Below are experts of layer 7 (counted from 0) of a mixture-of-experts language model. Rows are named up (a neuron's input weights, with its number) and show model dimensions 160-239. Each number is 200 + 20 x the weight over its row's rms, rounded and kept within 0 to 999.
Before each expert's rows: "comes after" lists some tokens at least twice as common just before its tokens as in all text; "mostly gets" lists some tokens that are sent to it at least half of the time. This comes from a sample of Wikipedia text that the model never trained on. Tokens count by the router's weight.

# expert 25
comes after: "\n", ".", "==", " ==", ")", "==="
mostly gets: " exp", " ==", " hom", " pr", " Tri", "sq"
up5,203,190,184,212,181,238,212,196,224,186,210,199,198,206,207,162,170,226,180,182,179,201,188,193,244,199,191,183,207,219,165,237,196,167,224,203,215,192,194,212,171,166,172,176,219,173,189,206,192,201,219,181,179,168,186,180,200,219,209,166,211,208,201,196,184,224,206,209,219,216,244,207,180,184,192,178,200,186,189,165
up6,199,193,201,234,190,195,195,216,200,194,218,199,200,190,191,192,198,200,196,191,182,166,167,197,166,172,233,186,202,184,178,223,192,230,212,199,193,189,218,207,225,198,209,206,246,213,197,171,167,183,220,213,165,158,202,244,205,211,229,194,193,241,204,189,206,216,181,230,204,224,184,181,223,212,231,223,176,217,218,226
up7,208,182,197,197,202,218,207,215,199,205,198,195,174,216,231,225,202,206,188,260,182,217,210,208,207,184,207,178,165,207,180,202,163,170,221,207,165,224,174,201,202,210,217,192,201,227,198,202,212,196,217,198,210,198,179,155,210,221,227,203,198,189,202,163,173,214,204,204,206,204,179,219,224,205,185,185,183,191,175,217
up8,182,186,173,196,202,184,204,196,228,223,224,212,211,199,211,211,228,178,179,208,214,210,163,204,184,191,230,190,219,178,191,212,233,181,184,222,223,197,179,205,204,205,188,217,196,184,180,199,174,204,250,182,189,203,204,205,220,219,215,181,207,171,165,195,193,180,226,168,203,184,206,212,168,166,227,214,178,224,174,192
up9,228,190,167,176,206,214,187,212,204,207,198,169,195,220,181,178,227,241,173,211,195,195,183,166,200,217,207,184,204,200,186,223,191,199,213,220,169,211,176,210,218,176,209,214,216,213,206,208,200,241,188,185,221,189,202,179,204,184,209,228,216,184,205,214,182,238,203,248,202,211,164,185,185,231,202,192,213,184,182,207

# expert 29
comes after: "\n", "-", "==", " a", " is", " his"
mostly gets: "History", " Coordinates", "Scientific", " List", " Binomial", "----"
up0,208,185,189,200,209,174,149,187,196,224,233,190,189,191,222,199,192,231,183,204,211,226,214,173,199,187,210,174,191,252,220,222,172,185,224,232,181,197,208,194,174,227,224,223,199,196,162,186,211,220,210,189,168,211,178,222,198,228,203,185,197,199,208,221,210,171,205,219,203,234,175,189,190,208,250,231,210,185,222,172
up1,178,194,215,178,232,241,164,168,211,202,192,197,208,235,208,199,227,208,171,202,206,215,194,191,211,199,238,194,207,211,209,221,222,202,223,221,218,185,164,177,194,184,185,180,164,179,204,191,210,143,201,178,191,174,206,203,203,187,192,184,212,207,207,175,198,209,206,187,224,184,182,212,181,189,220,239,217,157,194,189
up2,207,210,197,218,219,189,165,207,254,181,188,184,210,193,187,198,245,220,220,240,193,222,200,216,193,185,236,186,198,181,181,233,224,225,236,205,196,222,210,211,205,191,189,248,191,194,190,207,219,213,193,213,204,165,259,191,224,238,221,202,199,172,199,227,187,203,199,187,207,219,168,227,174,205,179,181,180,207,173,183
up3,221,203,205,201,175,217,191,217,146,210,219,181,161,206,234,215,206,205,184,210,211,171,195,240,220,174,233,191,193,221,163,194,203,233,221,214,204,208,214,215,171,192,201,218,198,202,204,150,181,209,207,178,181,153,188,194,210,209,224,149,187,196,186,228,176,188,204,209,205,199,166,234,179,182,193,199,159,185,187,198
up4,161,215,161,179,211,228,180,199,195,179,204,198,193,214,189,180,219,188,170,179,185,234,190,192,216,187,222,169,202,186,209,195,190,203,200,210,177,238,182,194,192,224,212,205,236,230,217,197,179,194,209,224,198,187,224,192,182,194,183,182,216,204,183,236,161,196,197,179,186,209,199,210,211,168,196,153,162,203,207,179

# expert 26
comes after: "\n", ".", "\"", " MF", " Republican", " DF"
mostly gets: " ITA", "\".", "=", ").", " married", " CAN"
up5,205,244,169,207,261,159,200,176,216,194,227,199,198,205,239,165,201,176,205,178,170,211,234,180,189,209,225,210,192,225,203,236,178,165,207,247,157,215,172,215,182,157,220,206,243,209,203,201,195,222,235,194,173,229,206,207,226,225,215,196,212,225,210,162,215,171,213,201,244,227,161,192,208,190,204,227,193,227,233,198
up6,207,191,179,206,181,218,193,227,175,192,222,180,187,221,197,216,205,212,193,179,217,258,196,155,240,226,187,160,163,213,185,221,224,178,251,229,188,220,181,224,219,227,227,201,221,189,189,236,187,189,254,227,157,172,208,214,175,210,243,159,182,194,211,243,230,198,163,186,166,233,175,224,199,210,211,206,175,185,209,203
up7,203,226,202,178,222,243,228,197,197,211,227,200,162,205,210,180,205,226,175,190,213,214,188,186,219,186,205,181,188,220,205,203,181,237,227,228,165,254,196,215,182,173,185,199,199,205,174,172,170,174,236,195,196,159,186,199,226,199,248,191,190,199,171,150,191,204,199,209,212,221,184,194,173,207,236,201,249,195,188,189
up8,175,216,200,226,196,241,222,188,180,180,213,206,206,213,201,195,190,205,171,183,174,203,201,216,227,209,221,207,174,189,198,202,176,189,235,201,202,225,163,225,193,214,161,230,217,201,195,158,191,243,229,199,182,221,177,224,203,281,196,209,230,226,225,191,211,206,185,209,190,180,189,185,196,155,199,193,177,179,182,187
up9,209,203,176,212,182,201,181,204,213,218,215,194,188,193,202,199,184,202,197,222,194,213,178,187,184,196,215,194,220,207,217,224,190,183,229,201,203,199,201,200,172,183,196,232,212,194,231,166,210,177,209,214,185,192,149,199,191,217,203,152,232,173,203,194,202,205,213,199,219,199,201,238,216,208,197,208,208,210,208,218

# expert 18
comes after: " of", " in", " at", " to", " with", " for"
mostly gets: " ±%", " %", " JPL", " the", " Conservative", " GA"
up0,191,213,198,218,225,192,169,192,174,188,214,169,200,155,230,176,197,190,178,182,186,193,210,211,206,214,210,185,242,195,236,223,219,174,207,229,197,174,220,220,187,176,216,227,200,242,214,179,207,233,202,213,192,174,197,192,207,207,230,175,208,199,209,204,184,235,217,219,188,188,220,184,206,191,196,226,215,196,186,218
up1,183,202,193,240,190,198,195,166,228,204,204,179,171,217,202,185,179,182,190,195,148,166,208,194,221,203,247,170,207,205,183,204,174,200,230,215,191,242,186,200,205,179,191,205,212,206,200,175,214,205,249,198,147,159,217,208,228,193,195,197,194,192,205,181,190,208,219,208,233,184,223,210,206,174,200,201,212,227,229,194
up2,197,238,192,190,197,216,197,201,216,211,196,201,173,254,180,196,201,211,193,192,216,191,187,191,205,199,215,191,209,192,207,196,183,212,240,175,183,193,195,180,185,203,204,206,198,187,216,207,137,216,230,220,177,210,183,225,210,226,193,176,180,206,199,214,207,202,207,245,213,222,214,195,192,153,180,213,178,202,212,174
up3,232,189,200,196,195,212,200,173,189,193,226,215,164,216,204,166,202,188,213,195,198,221,212,182,242,206,215,200,175,189,194,193,223,183,216,217,191,218,182,191,172,209,197,230,222,204,204,190,179,185,206,226,225,191,199,211,197,202,200,173,187,209,200,181,177,175,181,206,227,226,188,218,186,199,230,201,201,169,222,221
up4,203,198,177,205,232,222,208,207,231,230,192,189,144,223,202,184,219,238,215,166,182,203,170,211,231,206,239,194,188,240,184,231,215,220,241,220,209,195,195,210,159,150,208,226,214,196,169,173,179,172,240,203,191,176,169,178,218,206,204,168,209,171,202,218,184,200,227,220,191,236,191,195,212,166,211,198,201,181,173,205

# expert 28
comes after: " ", " he", " was", " He", "–", " on"
mostly gets: " been", " went", " got", " Siege", " served", " spent"
up12,183,187,145,188,235,242,240,166,197,206,200,228,195,203,224,187,225,208,175,181,228,211,191,207,224,193,249,192,188,183,261,242,215,242,209,190,173,186,204,213,201,231,189,211,185,221,194,235,198,197,198,202,196,204,180,176,204,208,231,191,231,179,232,217,153,212,185,219,202,189,181,184,194,190,192,208,223,197,213,206
up13,219,209,202,199,229,209,253,204,218,198,216,211,181,194,229,187,174,204,163,183,167,211,213,187,209,175,217,178,191,167,192,197,172,176,186,176,179,201,174,208,222,217,211,197,240,157,224,180,197,228,225,192,215,201,176,219,220,222,188,188,191,216,233,214,178,205,188,244,222,200,188,178,191,203,198,205,192,197,169,174
up14,204,206,164,208,196,231,187,208,215,198,185,223,199,238,213,248,201,192,190,195,212,220,220,176,201,205,263,194,208,198,192,193,193,190,230,241,219,170,189,237,220,197,214,218,213,184,204,211,188,184,201,192,196,181,193,203,201,232,239,188,203,189,175,200,189,185,198,191,189,198,212,196,189,212,222,190,198,171,143,156
up15,250,209,246,165,213,187,177,209,190,186,238,189,169,197,177,189,208,208,160,180,168,212,193,160,190,186,210,213,177,188,208,216,229,193,244,183,207,178,173,184,177,152,201,218,212,195,177,206,208,215,240,197,198,183,159,218,214,210,241,173,184,175,183,204,202,203,231,232,250,223,192,186,156,185,209,202,182,192,207,192
up16,224,211,193,184,193,224,202,190,193,178,183,198,214,176,192,194,165,217,188,203,204,217,193,212,236,193,186,223,182,266,207,218,212,182,215,213,193,231,223,185,240,170,175,209,205,192,203,195,213,203,224,210,200,190,196,195,229,198,223,165,187,179,189,205,201,160,207,232,171,197,187,218,216,189,212,189,225,217,215,168

# expert 24
comes after: ".", "\n", "==", " ==", "===", ")"
mostly gets: " ==", "History", "----", "present", ".\"", ")."
up5,197,203,223,193,203,227,199,191,231,205,201,194,189,218,179,179,187,205,182,178,205,214,195,190,218,232,204,175,214,178,163,266,180,219,216,214,167,200,184,205,212,198,232,232,232,180,200,166,218,210,222,211,176,181,211,200,223,198,190,165,196,237,196,185,176,211,243,210,215,201,193,219,185,164,181,191,163,192,194,197
up6,198,254,206,216,212,222,218,193,202,204,207,189,174,176,221,198,189,195,204,191,209,191,164,216,216,192,234,191,167,191,221,224,187,201,214,198,187,235,215,221,161,222,221,211,227,208,204,177,205,212,211,204,189,173,165,206,186,178,218,203,218,194,193,206,193,214,186,219,236,206,210,211,196,192,225,225,177,196,169,206
up7,201,232,223,194,258,183,181,202,232,210,238,214,176,206,229,198,200,213,162,179,175,219,192,228,189,203,239,185,218,197,209,237,201,230,233,202,161,237,189,196,214,193,197,199,210,175,214,200,179,250,257,204,154,172,182,214,210,206,221,223,192,173,200,203,200,176,177,238,233,198,177,202,201,181,203,197,196,197,205,205
up8,193,223,190,192,209,200,182,231,189,208,241,205,182,198,230,236,195,204,204,179,199,217,177,180,188,215,197,183,207,182,200,212,174,187,186,217,202,211,205,208,184,215,216,211,208,246,165,182,213,177,256,230,214,220,221,216,219,214,251,163,205,228,205,193,179,191,186,200,216,187,180,187,186,184,205,231,180,203,205,207
up9,177,201,226,195,240,184,174,210,230,186,236,210,183,191,211,185,200,250,205,160,181,234,207,158,238,192,219,167,202,209,175,230,189,218,209,236,182,211,212,185,188,223,181,225,239,206,227,187,155,204,193,208,227,171,242,210,209,234,187,165,222,207,195,186,171,212,190,192,206,209,181,234,188,179,205,173,178,173,210,188

# expert 7
comes after: "-", " \"", ":", "|", " and", " ("
mostly gets: " Qu", " San", " Br", " Dr", " Con", "Ang"
up5,205,228,194,230,208,195,198,194,197,214,227,193,187,180,208,212,227,215,181,217,179,204,195,187,236,167,205,160,209,227,211,203,190,178,218,207,173,167,202,193,183,195,234,203,183,228,196,164,164,197,229,194,184,161,196,202,219,268,224,176,208,212,215,200,220,195,196,188,218,200,199,202,170,171,200,198,209,185,213,183
up6,194,225,199,149,207,242,197,219,221,215,193,172,205,206,209,216,212,219,197,197,184,176,186,198,241,168,202,181,201,218,183,205,212,223,188,179,188,194,219,195,187,217,197,191,214,213,221,191,187,203,192,193,177,192,176,208,204,182,195,193,183,191,201,190,184,160,188,204,209,241,215,219,197,148,219,204,202,185,201,189
up7,215,230,190,199,197,211,164,207,251,209,186,190,183,206,200,203,227,197,175,194,174,232,177,179,192,198,201,177,186,224,195,207,162,198,198,226,186,201,185,181,193,217,229,209,187,223,167,213,199,203,251,202,186,154,154,211,245,212,210,178,190,204,183,182,210,203,189,198,225,212,166,223,213,175,209,198,187,217,191,196
up8,213,195,177,177,191,202,207,189,204,199,273,198,227,210,202,210,206,205,178,217,158,170,205,218,210,186,226,215,200,233,179,221,165,234,203,218,163,202,204,196,201,238,211,244,227,196,188,214,169,209,193,209,195,176,200,197,160,185,195,197,187,195,210,193,195,201,206,214,251,212,216,209,201,162,201,181,180,169,177,179
up9,224,208,206,213,223,238,187,200,197,229,229,195,210,205,223,204,206,169,213,215,187,226,207,232,227,222,179,188,213,207,244,211,171,214,221,202,206,212,202,170,195,164,195,202,222,225,186,194,204,188,220,179,177,238,203,208,209,214,227,210,225,166,183,211,182,209,168,200,192,213,194,251,195,211,204,207,176,198,195,200

# expert 16
comes after: " |", " in", " as", " is", ":", "|"
mostly gets: " a", "aged", " decided", " Ret", " Part", " reg"
up0,204,198,190,225,183,220,176,232,211,195,224,191,191,238,238,204,189,209,179,180,187,194,197,169,226,209,222,178,184,243,224,208,198,194,188,230,179,208,182,200,211,203,196,219,192,216,191,193,157,236,234,222,160,177,201,201,206,203,185,141,214,223,208,179,210,207,170,207,215,225,161,219,138,190,181,215,190,180,200,169
up1,171,205,208,211,224,212,201,197,188,204,228,225,209,220,204,172,232,212,197,183,199,228,161,191,193,183,233,189,237,227,213,188,185,210,254,205,184,202,215,202,193,212,173,201,203,173,211,189,212,198,214,212,187,198,192,246,187,208,206,198,186,189,221,210,182,173,191,222,182,209,168,173,197,188,173,212,198,176,199,202
up2,189,201,213,190,213,225,184,213,210,211,212,198,174,174,219,164,203,201,197,179,213,176,206,157,232,205,233,181,217,197,193,201,185,177,219,197,207,183,210,206,154,177,178,211,211,212,200,187,192,194,203,217,171,231,176,204,236,211,159,209,178,213,197,194,228,210,225,197,172,227,198,185,204,195,198,206,192,237,218,195
up3,213,216,202,190,213,229,183,203,198,205,217,216,173,220,222,195,232,213,201,204,190,209,204,199,212,175,198,169,232,234,195,204,194,175,193,214,209,202,178,217,191,159,248,263,194,201,195,204,172,196,226,204,201,191,192,178,234,231,235,180,208,191,233,190,171,199,194,209,190,194,184,185,178,162,219,202,176,187,190,167
up4,231,233,173,197,240,242,166,163,209,191,189,188,156,213,220,168,195,176,181,195,200,200,190,178,235,206,250,211,196,180,214,210,174,206,187,209,214,186,183,179,172,216,256,220,174,203,227,180,173,188,220,191,207,159,205,222,226,221,222,226,173,218,194,199,199,190,206,239,169,217,226,195,192,211,235,204,182,219,205,205

# expert 12
comes after: "\n", " |", ")", " =", "°", " The"
mostly gets: "″", "′", " would", " (\"", " you", " “"
up0,222,234,210,191,199,238,212,225,212,186,237,211,162,200,187,182,209,216,196,218,213,179,176,183,209,163,229,172,217,213,179,178,191,204,212,193,183,209,213,203,205,222,223,208,245,225,199,213,189,212,197,172,202,184,172,184,188,240,199,212,228,196,197,203,217,172,170,186,217,218,209,184,167,174,217,203,160,172,190,191
up1,197,180,181,242,218,210,194,210,237,184,201,182,191,164,223,190,185,220,183,199,202,181,187,196,200,192,208,209,194,188,210,191,221,234,247,235,165,205,221,192,191,198,180,258,212,202,200,161,189,218,228,205,214,202,201,209,202,207,244,203,218,194,213,185,176,212,194,194,237,188,224,220,179,201,196,229,166,195,209,162
up2,199,213,187,180,214,241,182,224,191,223,215,212,177,210,198,193,214,173,200,193,195,204,176,210,177,151,200,195,210,241,224,258,163,187,222,209,207,215,210,207,195,196,214,214,202,201,174,209,193,224,260,211,174,159,182,217,223,270,192,174,198,200,206,213,169,225,216,221,243,204,171,205,212,192,206,207,224,162,199,213
up3,217,220,203,195,224,201,194,186,175,192,219,192,210,227,213,199,190,149,189,183,198,217,192,191,203,216,241,157,228,245,184,224,193,222,219,223,187,216,182,209,184,191,191,199,246,175,182,178,176,204,197,187,181,184,203,201,205,184,244,168,178,188,209,172,207,185,189,215,203,225,208,239,201,179,229,228,180,183,199,197
up4,210,204,175,202,224,173,195,192,229,205,199,215,196,189,213,178,243,219,183,201,254,236,203,208,224,190,240,181,215,203,212,188,189,238,216,217,176,199,218,208,176,160,198,231,201,189,204,223,198,184,207,169,168,209,203,179,223,214,249,211,195,234,158,182,246,175,250,214,191,181,200,208,215,163,186,200,202,200,226,176

# expert 9
comes after: " ", "\n", " |", ")", "4", "3"
mostly gets: "′", " would", " will", "″", " should"
up5,210,159,213,192,195,199,202,194,199,194,240,220,200,199,222,200,213,205,175,216,198,209,171,198,219,205,209,190,193,247,231,210,198,202,228,242,219,189,162,199,201,236,210,261,227,209,160,160,223,205,228,197,176,193,190,212,221,249,219,194,182,179,214,207,194,191,191,217,191,208,190,206,187,189,194,192,204,213,195,206
up6,196,192,166,190,226,195,188,182,183,221,222,206,212,170,217,177,227,192,199,191,234,223,213,182,224,227,221,184,201,206,201,224,187,171,210,198,215,189,177,183,188,146,205,191,220,229,215,198,184,180,238,202,192,165,204,213,204,228,209,195,215,207,206,194,202,193,164,207,226,197,177,227,211,170,211,185,186,175,173,212
up7,169,206,192,212,198,214,169,203,215,205,217,166,204,203,199,173,212,221,206,191,173,205,183,209,225,203,225,201,207,199,176,207,209,209,214,205,155,177,226,192,181,173,214,244,230,183,169,184,221,220,203,196,188,188,164,190,212,193,199,169,186,190,186,218,206,191,188,215,196,232,198,196,139,184,224,197,212,190,241,209
up8,195,216,182,220,197,244,187,227,208,192,240,210,157,237,191,231,191,190,201,188,201,226,191,174,225,230,229,225,213,159,195,229,187,197,218,218,188,239,212,198,170,173,187,227,217,210,217,199,170,207,228,239,168,192,193,235,202,212,197,197,214,147,200,175,175,203,166,194,180,231,171,219,208,211,247,233,146,178,177,195
up9,226,197,213,197,231,220,170,215,207,199,245,219,200,190,189,196,178,196,187,223,195,170,262,202,208,175,206,190,225,225,204,192,195,225,194,212,207,205,186,167,237,172,221,226,210,201,241,197,205,225,237,202,192,201,195,177,194,227,206,190,233,231,194,182,188,219,172,237,189,176,179,229,166,213,203,221,173,232,202,233

# expert 8
comes after: " |", ".", "|", "–", " to", "'"
mostly gets: " wrote", " These", " This", " His", " saw", " whose"
up0,203,229,162,195,197,230,225,217,209,217,216,227,202,223,196,215,199,178,196,188,176,198,204,204,242,183,228,203,219,216,210,179,155,217,183,211,215,184,202,215,185,172,191,190,228,190,205,211,187,232,251,184,197,181,209,181,196,218,174,201,179,165,218,202,204,176,217,223,244,197,182,180,167,200,210,186,199,188,239,180
up1,188,222,179,205,199,228,197,211,213,204,197,210,203,211,183,182,212,235,225,182,162,200,194,171,202,214,231,193,215,180,202,202,199,204,190,202,200,203,192,221,188,205,207,186,218,200,179,204,187,198,216,218,182,181,186,157,237,169,225,190,198,257,206,214,208,191,246,220,189,204,211,208,225,191,196,209,168,230,199,150
up2,198,171,190,173,209,174,192,164,154,193,241,215,152,232,220,213,226,222,188,189,164,208,193,211,206,192,210,200,236,199,189,211,210,186,216,225,183,250,215,211,198,213,173,213,220,230,210,201,200,224,229,155,200,180,204,193,199,191,239,202,226,192,178,195,176,204,195,231,197,240,170,206,189,186,215,222,170,168,182,205
up3,184,193,223,219,242,173,193,169,214,203,192,209,211,194,197,197,209,221,185,195,220,211,168,176,185,190,231,190,183,220,183,220,189,177,221,209,189,219,194,193,184,199,229,226,221,189,187,179,226,201,220,220,177,187,165,152,240,212,220,229,199,162,218,200,188,211,222,211,197,181,177,213,186,201,189,236,214,198,157,188
up4,194,220,165,163,209,211,185,242,208,226,190,215,213,174,225,196,241,232,189,169,216,198,170,207,206,205,257,142,181,204,187,206,192,186,216,241,192,231,202,189,202,177,182,199,208,208,168,195,189,227,273,199,207,208,177,199,219,198,216,209,206,191,209,188,190,207,224,218,193,217,188,197,170,189,193,197,179,203,224,176

# expert 6
comes after: " ", " |", "2", "0", "3", "|"
mostly gets: " Av", " Qu", " Gr", " San", " Pok", " Tr"
up0,156,209,218,210,185,188,187,171,185,170,194,205,213,200,187,217,198,221,207,197,196,189,182,171,170,204,204,201,213,182,197,216,188,227,195,189,165,229,196,201,197,207,168,175,202,218,217,179,173,232,243,240,197,192,190,209,189,212,201,214,250,201,207,187,187,188,229,187,205,170,175,146,144,208,214,204,168,216,174,169
up1,177,207,180,215,191,169,188,201,180,213,200,150,232,220,204,183,206,165,161,165,171,230,212,209,188,223,224,146,187,209,202,191,166,195,194,203,218,196,163,216,199,200,199,201,236,188,186,199,202,195,220,190,196,174,214,210,198,191,191,193,214,209,218,189,191,172,214,202,226,185,168,211,205,189,179,179,146,197,196,197
up2,203,225,209,206,179,198,199,203,232,175,206,145,163,197,226,177,192,235,216,171,209,188,178,185,203,190,228,189,196,180,239,175,191,208,188,243,195,218,215,195,157,177,198,189,213,202,196,234,195,216,238,247,164,199,188,193,227,220,209,207,191,208,195,194,172,195,197,214,211,222,176,195,199,220,200,236,203,184,194,192
up3,197,216,203,201,156,206,200,204,207,211,236,217,200,174,193,171,194,224,217,197,174,174,165,214,235,230,224,191,222,201,183,207,177,179,211,190,212,158,172,209,203,220,220,222,184,180,220,229,256,221,216,167,243,215,211,232,180,203,192,195,182,207,220,219,172,184,201,224,205,206,174,234,191,203,205,247,204,182,192,201
up4,184,174,182,177,208,207,213,214,199,212,218,214,211,200,221,190,209,190,202,229,198,196,226,216,200,213,176,167,202,240,198,194,227,231,194,194,200,191,197,164,194,213,214,200,218,197,219,217,211,204,208,241,169,171,179,209,205,214,206,225,175,202,195,182,191,184,204,197,192,220,196,170,235,196,226,225,182,189,229,181

# expert 10
comes after: "4", " ", "5", "3", "7", "2"
mostly gets: "In", " In", " MPC", "From"
up5,196,228,186,209,188,231,189,230,204,188,211,226,195,222,212,177,183,189,151,187,210,187,185,161,225,167,234,194,179,184,190,206,216,206,202,234,213,202,167,219,177,181,188,216,236,183,204,183,204,166,233,199,209,199,193,211,213,218,191,216,162,197,207,201,182,226,161,193,193,208,189,220,186,189,189,208,209,216,185,207
up6,227,183,192,191,209,226,211,199,244,183,202,202,204,236,201,180,211,228,215,210,192,201,213,179,194,184,201,227,194,236,189,239,201,218,209,198,191,165,191,193,200,183,181,201,188,199,159,186,145,234,245,173,199,200,193,215,181,189,215,195,229,217,208,194,202,206,194,198,198,190,159,184,220,218,206,180,199,180,209,182
up7,190,198,207,229,207,215,211,205,152,205,221,205,188,198,197,225,194,216,220,180,221,212,176,196,191,210,205,223,196,192,164,194,181,184,220,214,202,234,168,182,204,246,231,219,225,210,199,174,193,212,196,208,224,166,197,197,175,226,202,197,220,155,190,181,195,179,203,191,199,179,161,222,198,207,202,209,198,184,197,188
up8,181,197,147,184,222,226,198,214,214,186,189,211,197,255,235,188,207,198,218,187,226,214,214,197,227,195,211,176,187,225,167,177,194,190,217,234,192,194,185,210,168,187,246,202,214,202,191,201,198,238,222,198,187,187,208,217,208,244,216,191,193,192,220,208,197,188,212,211,222,225,207,188,205,175,194,181,172,188,174,194
up9,202,186,223,187,192,217,216,214,197,206,233,206,218,210,203,221,198,219,156,179,204,208,218,224,197,231,226,222,222,192,226,175,220,197,219,191,199,178,188,206,237,173,201,189,178,163,184,208,185,202,204,174,218,182,179,199,166,188,215,193,206,220,229,203,189,146,201,209,196,198,170,193,205,199,202,194,204,176,196,196